Weights of a small mixture-of-experts language model, trained from scratch on English Wikipedia.
Experts: 64 experts in each of 8 layers, 48 SwiGLU neurons an expert, 4 picks a token, a softmax router.
Training: a variant of SOAP for the experts, 575M tokens, 4387 steps.
Below are experts of layer 4 (counted from 0) of a mixture-of-experts language model. Rows are named router (the router's row for the expert), gate (a neuron's input weights, with its number), up (a neuron's input weights, with its number), down (a neuron's output weights, with its number) and show model dimensions 0-127. Each number is 128 + 32 x the weight over its row's rms, rounded and kept within 0 to 255. Numbers have three digits each.
Before each expert's rows: a language model's description of what the expert responds to. This comes from a sample of Wikipedia text that the model never trained on.

# expert 26
Description: Math variables, word-initial letters. Single letters and fragments that begin a word, mostly math variables in LaTeX formulas, such as v, l, ^{, D.
router:198168154139171128147149166138115159155155138124155145115175129109113116175110159063165129124132169163112129134172090124180133125135145157113170170102135142149111132116110163088144076082128099102178104188131092149117122167056144173120075138092112214118186153117119152108091173070139172136132114101130102118162108134135137185080143123168150081097113094086132075172077137130121190055127
gate0:090137121093132181161085079152138175090160096144114135080164189126175096074142187097133125124138120195146102159118151088108089096091113120151116152111139145136156152132160143127149128109101134111139086158109110125169083129113122106115084120150160143131137073131103144152199151150084118179136095044088158115148076135139111159098112156209116046116108084130108077185151164096194140092126
up0:134203163121143115117117065123138151053121168100148150131118101156161112098117160158184160164125160128202178147150149114146090116144124141139138160134124125111170134157135108057148148070157146086143099107103161204173110145177175123128127040149152152079117083124137116204122107084134153100120090145159110154081114096118099103056121133155131108105135118125182114192142138140104083079112
down0:092117141101162145117180111132122131181059149146072141114130115115107169168125132112193106176140115076090118155204083127108144114175141113146115161087134144144036097107102172149124080141123135198189159104138083140160114141103182188125138157092192092147169111129116130090145192154116119201120145104114175106091087119158118155147092105103144174123102106165094091089140137121122121148156
gate1:181090066077082136129147120155157104137088118092109109081153158177160114116149203139132143169130169071136113129070114159151145136164101100158150144125075176163163187125062081110150142158116075116069156130115154064090118136135141119114121124131114127105165177119172136156077142101111117146114189140078095106115107145162218096117098105126163169101135067117155157151104090167137103100115
up1:144166103136073126040107101144175149146123226171131141109165145170127091123142105114110129131129123086125110180123088169099217110092161119137125129100095114101107115141149104146062071112087084145136150172168090164127102159090089137122133141104093140129115075144125090129111080094166064187129173101171147099084107123152119109087141113094085087161173110158135123089105151131161081104099
down1:116113181089128079141166146160115138065138116117128183091080107155134157130139123147131177168114167056123135067150083104146169135161119136130158133140183140085162164086102119132152148093144129140137161077132117111139100125193108136108114112105081085127136096174078100213057160131152131192183085109104186132166105136077169176103132127123130141135136115093173100148060114129086108124172
gate2:133130092083103163125137220145145118066162210139090151109107135149117103143163100133131078092119143119134133116102099180136135111110128095134053156130142071140130152103165149136098109138141100174094129095165138125185111112092153191143103090078154202115238161088142109132136147128064141103163085176107140114093107126162125154125146076177139113140092129123159107121066098137139139084113
up2:117105159197138118133114132149106104137145142111203140133179090126185079208126108129099170134118101101147164146133122102130097130100088132074135187141136135139157186132099143076135056108117144214074117142158145133158133151068091219083165109046088153153143115098124134134113076154169145110113099127136137142161123147133132145148158123101116063123131151092174124180129121092121143187122
down2:118170142073101132128138165156105122141128153099111133110137137115148090164157138134131061113141189144101077135154110075169128113175133159119121049132120123129132059120088105173086108156144092153065099162115151201130161163134131138152135108242175119128125177123101114101144159171148177116079125131119146153163141065140122119171128143071104136117190089167135087098133072154168114100174
gate3:137173109133050157116065130091117108126115140094087113147160145134064121118138138153092068139150123124123120157118119156109127133131172149153104172122144043105153110123091136092106150121183117108178158115077110087120088109141118135163094143150145119125167131069098114130098123104144153167098079140142150195122111201080159085050131065146148085137086057095082059174123121089115158121137
up3:083152152179064121121117013149160102181147174135154121150086107136140136136088147152149124076122108072129088144075095067124088122132140115173124143109122149175134139180136106073148081104091161133178164176159107131099121166165159091156128146127121098113151141102186148094109165141085125104178090087092138106142141102163148168217093127120127114086092117148088124193119120102133145128140
down3:148075204192094131168125143092086154127112097125104107132099111177151186150126175122156149118111192115109118112145163128061085145181076134099106083125100142137118165078117152137135111096114131107208127142079075108151081161110170077148091160121145155108092134153169154084115101104175124105165123144200104147115159071133119170100093140126174140179136156112111135054125112145129152076129
gate4:075111078143085152180129155135151145124122131130202124118140102148166055175155100129106136123112156139102113086147124125114087094157094114215114164121165193143102158159118120096098050104152125126120124172108101084086129108130126123162070121151124128138194105076100088147111118087137146148105127101160125135145085126063200109117189124135189070127131170160061122140163063114129145121121
up4:091139068162150088156143113104248106132116141146130130150089117103169128147118073105096160076117072089145131133143150112148165137127108108115194089063111164186149179119151144171166117153094123180136089188143078115121112089119121109159112117176141080163158172159107163111100187100116122094102162084126050047117110112159151157100116123146105112154162146140115139121118141119081128133131
down4:155166121143128123179126116147127111177097165140108142117124093163095131089181132122096177187152143105115131146188122133136114152168126172110125069152126124079191079119090119078133114097201110132139170141168122147092104129198151122148120127116108144036093150134103131125112129054117166141075121142137168121107068131151086183174045139130092155131121146151172138181174183146074153127126
gate5:113160133115137100115177126126165170121128108116117113173173106121109115096072154155103137068086121124120135162134072157148138142109150121147115147163166176149142089130086144195087128120164101125213116108160125094107066175052113158139134057131157194136140121181167087148104138133174121162099122178142148133174087108083114092106215112158098120153116194085095105125165127147087123101092
up5:133164078138117146129169148138116086139154120142085040105117136147142152121180142178098158099089125134116103116195131135127132157162150080067120122158121109168154106159074134210131157126109197101180151036133156120120141144141082094123164092097128042121128188146167119055181141155124147139084123125144110131155139081135122107129125133110129092125155126139074101188149170112175149162115
down5:141139109184128108151063080129145158074116141122137103152115124140132069113075091194148114130113173111118138088150212165150098127096095135183147120130135129170121089178164083122112157138137120125130127105178140084128166121091110195089128124135107133106081193125116099110144146077103131179103177117145227119131108101107110134142195154045144154098100065113131088158092147137104092135125
gate6:168126155134124126142160085147135154099160079094142092095104179139120141105154160161181188073111137121128146108142155110215146152137172145207140176064137087138095090069113127121140158146103205142075128101131129131108083094160085087121140161156165177110092121151148125108055159092068130156144121131119083138175140087128142151121153095159140156096123153066137122171085155141108115139068
up6:140094100081108172145147133092121123111136098142097075099178084096110156060117124137129152119160119125158218129095143121163104122158170099078129116143099119117123130185122128153136093134093108134148078146116106125114101118077191144128098028108128169147105161147063136090156106091162121167166173119138147147038134180123120136100100220137086113085097140131157116141082150070096113117135
down6:085120153098131129089119132106080118191142115174050090159075147119125154096077121135177171122121133129112171163114148144103117099103123116081119137170143112150103177142149109128123089118142131066160172085164083107154151076136045141084157167095130159152133195119145122155118108082091043110180148144125186138133147105096114151146112166153211118112155179097137137104163119192131110104107
gate7:195208128116192179108157152062147140163112169073133103112113152147156117067173117083085114139113162183164148153112091105117175097106125138119171135129144110067130170127081095139134153098157096144175087103120161131088160133106108179149117106069124094135129147171103106151086123153134112142153110197185116134160134095103189099152175099109110099124130189120120105131133118077172145189143
up7:122147084116116128116121094076122165094121125087143146108113121090163109123117111187121149165149158123093124112116148104146126117129167171157164139141169111108148106067116124107133192070064162142172147112140125139176124101131156109052116145073104161089061143134102103205141112151187107080119117129140139091173200132152087111166126120157049163080180174170142169097155145156107073139083
down7:152121118087160114129190108114060187085121127179104102044116105116087160141140142116117172140135139086117131089164213049120183081154051074121085162136085128171157179130135121131147113100098113105140124088147125119155162092183144113133119122102075140139071134086162128192111159151112160076117074147109116172134164136116140152132104122155110122120137136174066131180147115111115124155125
gate8:158118124150152092117108146033166146124107147073139119135156172126187121184149098120115076028140129156101124105129178072182159127101113121146100121121160144123118152145095186135139086142170144198135132192184135136093103105145141155105149110136132168071166082093137104127080122129138075128086076125181089156149136174164143108115100142099136143074140137078141072140122115150165181126105
up8:149119220127124086132131138117119144113131131113143132099177119121138098099148183079088125101143135149146103149122150184115141112119114139154119173133110202111130150135099171124108117115120135168072100132080136156124156114158153154198084043176153145140086163136119149133123143123135152074117165150230077150209076074082145113125119134160150137175162103067163083112123189136114094149116
down8:120109111079169125115120118131200182158069111109144118163185109102092136131126136168098099138149166081123136083128116117102107129134122121100105167136123155084111136123137161154125135178103155116107183103093149086136168137049154113068141130116079086146156144135186131112125185147174063136137176150098079157174205073065112130141055143105081155133150121147124168125079155165153156104082
gate9:105100052155161158156156174034159081180144131095105155108126148128185086128182129151165125098167134141152167138138078175182143132151085109161117146108165179169142087138131155120067185152166138091146128156188093080102095121112117119137100137065119140101111129155167109137090107141174113102132127108133132087131146102158170147111143080134189103091118096113114149124121133055123133046122
up9:140132191160209124139154126122132121115103105157112087109070107093089135123114099173063129111129125191165105114149157087122167076140113116156101119183154111135132161028144155136178094115123181103139124086129159121093126136146099115070140177132154113135160115132107085079159185107102108158131081127152069191096099109109135131182126101146088082151129130141082181137158113131184106082178
down9:159117150173137058134161115164128170112140098175173103157114138166075102107100108100194157160133116135086076078136186136097074118030114150153159204125104112089106152187162124093134145087157145099150156139102182076130160119105164179121129073135131143111155139139125131112114100169164132123076149111135162092180118114126136162076118093131154135146096141136133100123068121132108198072119
gate10:203103105100137143095184146080126116173124118103124131096192096116108178116150115096137096148174098110149163093118199088172085081078143112085115061121137113169164097117176201128123146121109106092146141149158134129135148176074078089148158056132106148128132143133144104141076127150127136129143115099135101113110185091131074101104122100145052148145169171123130189150117113150066160117086
up10:101159190182077096124139130123104115125110144109099120103100138115086116144169158138126131088137153086137099107117161144197079122202111187127213153113078115138154137180128169098128133076145101096087126096141152123153147154133101136120186038133128067103129156075088198181145098117113170136111153127135096132163142154143145179123118122153178142129150173073166090149078133108103156101085
down10:109068083108205113168124136133134110116068131069137108133143124133079139128087081164102065105141146169113173116117090146117100078111105155125087172116183087151154149122122154201111089163161095085191179147127167141127130134112218115058093136091135100136157107141167182113136170123056133154090171165112113085133156172129122076129112128129124084102069110130133125148143122120138126097146
gate11:144136112158120163134158120105080107051095180137098224065113116086148099139105140150121118116176168134122141140168113202165150116124105165156158153152113139152124143112170130109089091127149114157146133114112117177115139079078034151110133110106105124125157131136153137119134127118153138118149123149150152130223114129052104130158191090164147097137092064104164119068103140132182145058136
up11:068163118156113120152115177110158167104127101126145182111104102112123106103154213170128135080124132122069076121155073117122139100148125116136158167116136140130125167092145146114108112079139123127106163084131137105054086134193152107144130170081141119125178093066142092223103086174148072112130173173124091138121171126103170049153138113118098099162120097099073071137133138104149119163135
down11:091118138116103142174177132102108121139200176141126154176140141098146126141077153115165132132146136095133140090155057146082140131130145164096115101125111154083112080124201069139191048173103157145057176128126051111137102078138123118102158108081117152171112095142097168153161150172138112174152120121151114112147125137159160212143170117105119163135115157090186164112100095116175111115136
gate12:150140135182122211108130182134151129112156148114110097109107142087103069111148152090133130125058131127152119070157105174121160151163141139133158139133108164112098144164147107137164159129123117190166126112106185136143140119107129122141146144069097231105135126127181137114161183153183143133169083077062242118132184146134110148109150149142170137139087124096105085096115127098144166085129
up12:140088130096095177169111179113111119157149132149090094193117118104062075152104118156137123118137152087095166140201142172141109184139143099134082128169085081142124108098135085149096077117100141050172115103153116126074179127181109134132155151135148068144158144134117113123122065147131119116128152142150101164134151114171105065081098113176176186096101156187089160126147090114129132149065
down12:143094114135125094123168140203139121131147101111169103140151164127156094101173080058116073136099109106194152075090129173133109154117090113137118151145119153073174168150145182082188145114130153172131094122150130121126164098125158100065114148116153133084092086104143110154154198130080086114131103120109146169183144160127078139115134150175102090084087041105118140135071166160136170128164
gate13:097176094108125125217149149204139230139164148126159140162079107092181124146106103121155175139082128169178092101114132116109099126126144152158105126129101128103135164136129121139235115173144105172136153119162099147179143131166114124141092084129148144138125098110168118081096114098190163133062127072105169140146166085125125147048137129127112060121117136088123103118124117115136093133144
up13:089153161182092123147168140091104103121119088131208144154067103100097098117156083155134130078069129116095118167160121128093091130136145120149077151193120135078162111125086150089190090122172115134079089108084109128155143150127168098112090167153095167060070130085133149117079148105114111080141090121157133104119087120140145125119133146076106126131168140078075139143142105066147054078150
down13:151116180148136110113149158131097064067100151129104103131125183081127145214140132148196196087016066182078149134150059139149146139149105097070135132109090123136133112137111111091149132088132144111144108142123094111121135156117127075149115138091150137102137119138138156131124173139115066125177072089144121160096140148148149125127163114132141081132135186100086063135175100096141170094112
gate14:172178096158164126159083129105128134173096072143153155104131130144130132116126090139119111140146120101110112120122147130112141151134161133134147089152168133136156096091163183143143103111163135180144100179176201102161095139128170092182085129075141128119080114170143163161080136136076110106105137149207158096157115134140111103034107141142175160092062168217112069161092180144133144106102
up14:129135167095118177158124146099094169163128128075146130184199108132189124143142159154111091130143146155113078103110127082082123065136080115144155135167194132096099154126066120131079072148117186109129177109116134134160145081192115078081116101123127144096156151155123182174137095130094063080179204081149143101095137127161085107140138166161177115093126122142111120143098133137098132171149
down14:111073092183071126173118090104155075133091119138112145112147114183150154163160154171100141122122116112176106215127112168117096095100152121118086132132072110164133121077127126067109148064110141172119128161138129119168091160111158149134151138122110085097136127128123109105125114171075080166178158138087203188111121118062172103168159152121091105139109130121152080095165191164156074150146
gate15:173109165122129087111151140163133151160144099113125130111144087129136127129175131116123128100150178115139110138136109160091126186211143110155182132108174160144157123123117083099133140079187106133113154111152175083107183109121089113126166079143162189172141122147150124122183144161091100113154091109083084197161140124106169145076138087137152111166175107048116088131119070187067173124196
up15:143155159178119151105119111136061145084107100116103099081152173097190160172151105109105124144110140079135092121111190055137037098087140072095175146143113164156115097168157113073136148100105152119083079150142135150150126185192147104122142098119140118124116106143123188132110115114121159182099141072190112154096178146136076171092141117155084122136081139141082098128138095143174116162117
down15:148129170131115093136103136124102148110161122120139055103152120164131097152109183159127116133151144154146132155168155196181126103143130168112071175193195182164165165150084140115112104140107141083164091128166125100120160087145148078182106196143107102148112039127135099153171172114094122154154134115159195152110122174072139092180139166100107099174151152163172130150146113166133083158135
gate16:165134154144172125092118133101107074129124160141126148126117157103095071136118180059154148126182110166124159110046126121195129124179122074115184089134139103060157112105134156106102177176125136182196065167091143181138137114134164148170142078157045131143117120123182128104120134109117122144105108100188142158084119086119113100112133135115083185146138156150114109134110132176114081078126
up16:221176137080084155170043123149126142070104119114124120119173153153135093103153129168114107091152121136115132129082161149089122130177136165093177098174118094154172214158108099133121175162112111168143153138097147116172147089157104130091136170107125132065113149186157110126104136131091129098074115114169137147109110118205093127108051145156125141107134107152107176078069149132121096119124
down16:118121176091131104122172161111177134056113050107078207144095134113107146129128113123090129200173120137107098138172175144126177140086112159116133094116149097066117093127134120111128119141117135117142128128139123094145176093050118122153158160130125089114156106092202131098127201178156106110139125116184156115124109102157109182119043103148165144089096132094125133079065091156124124097097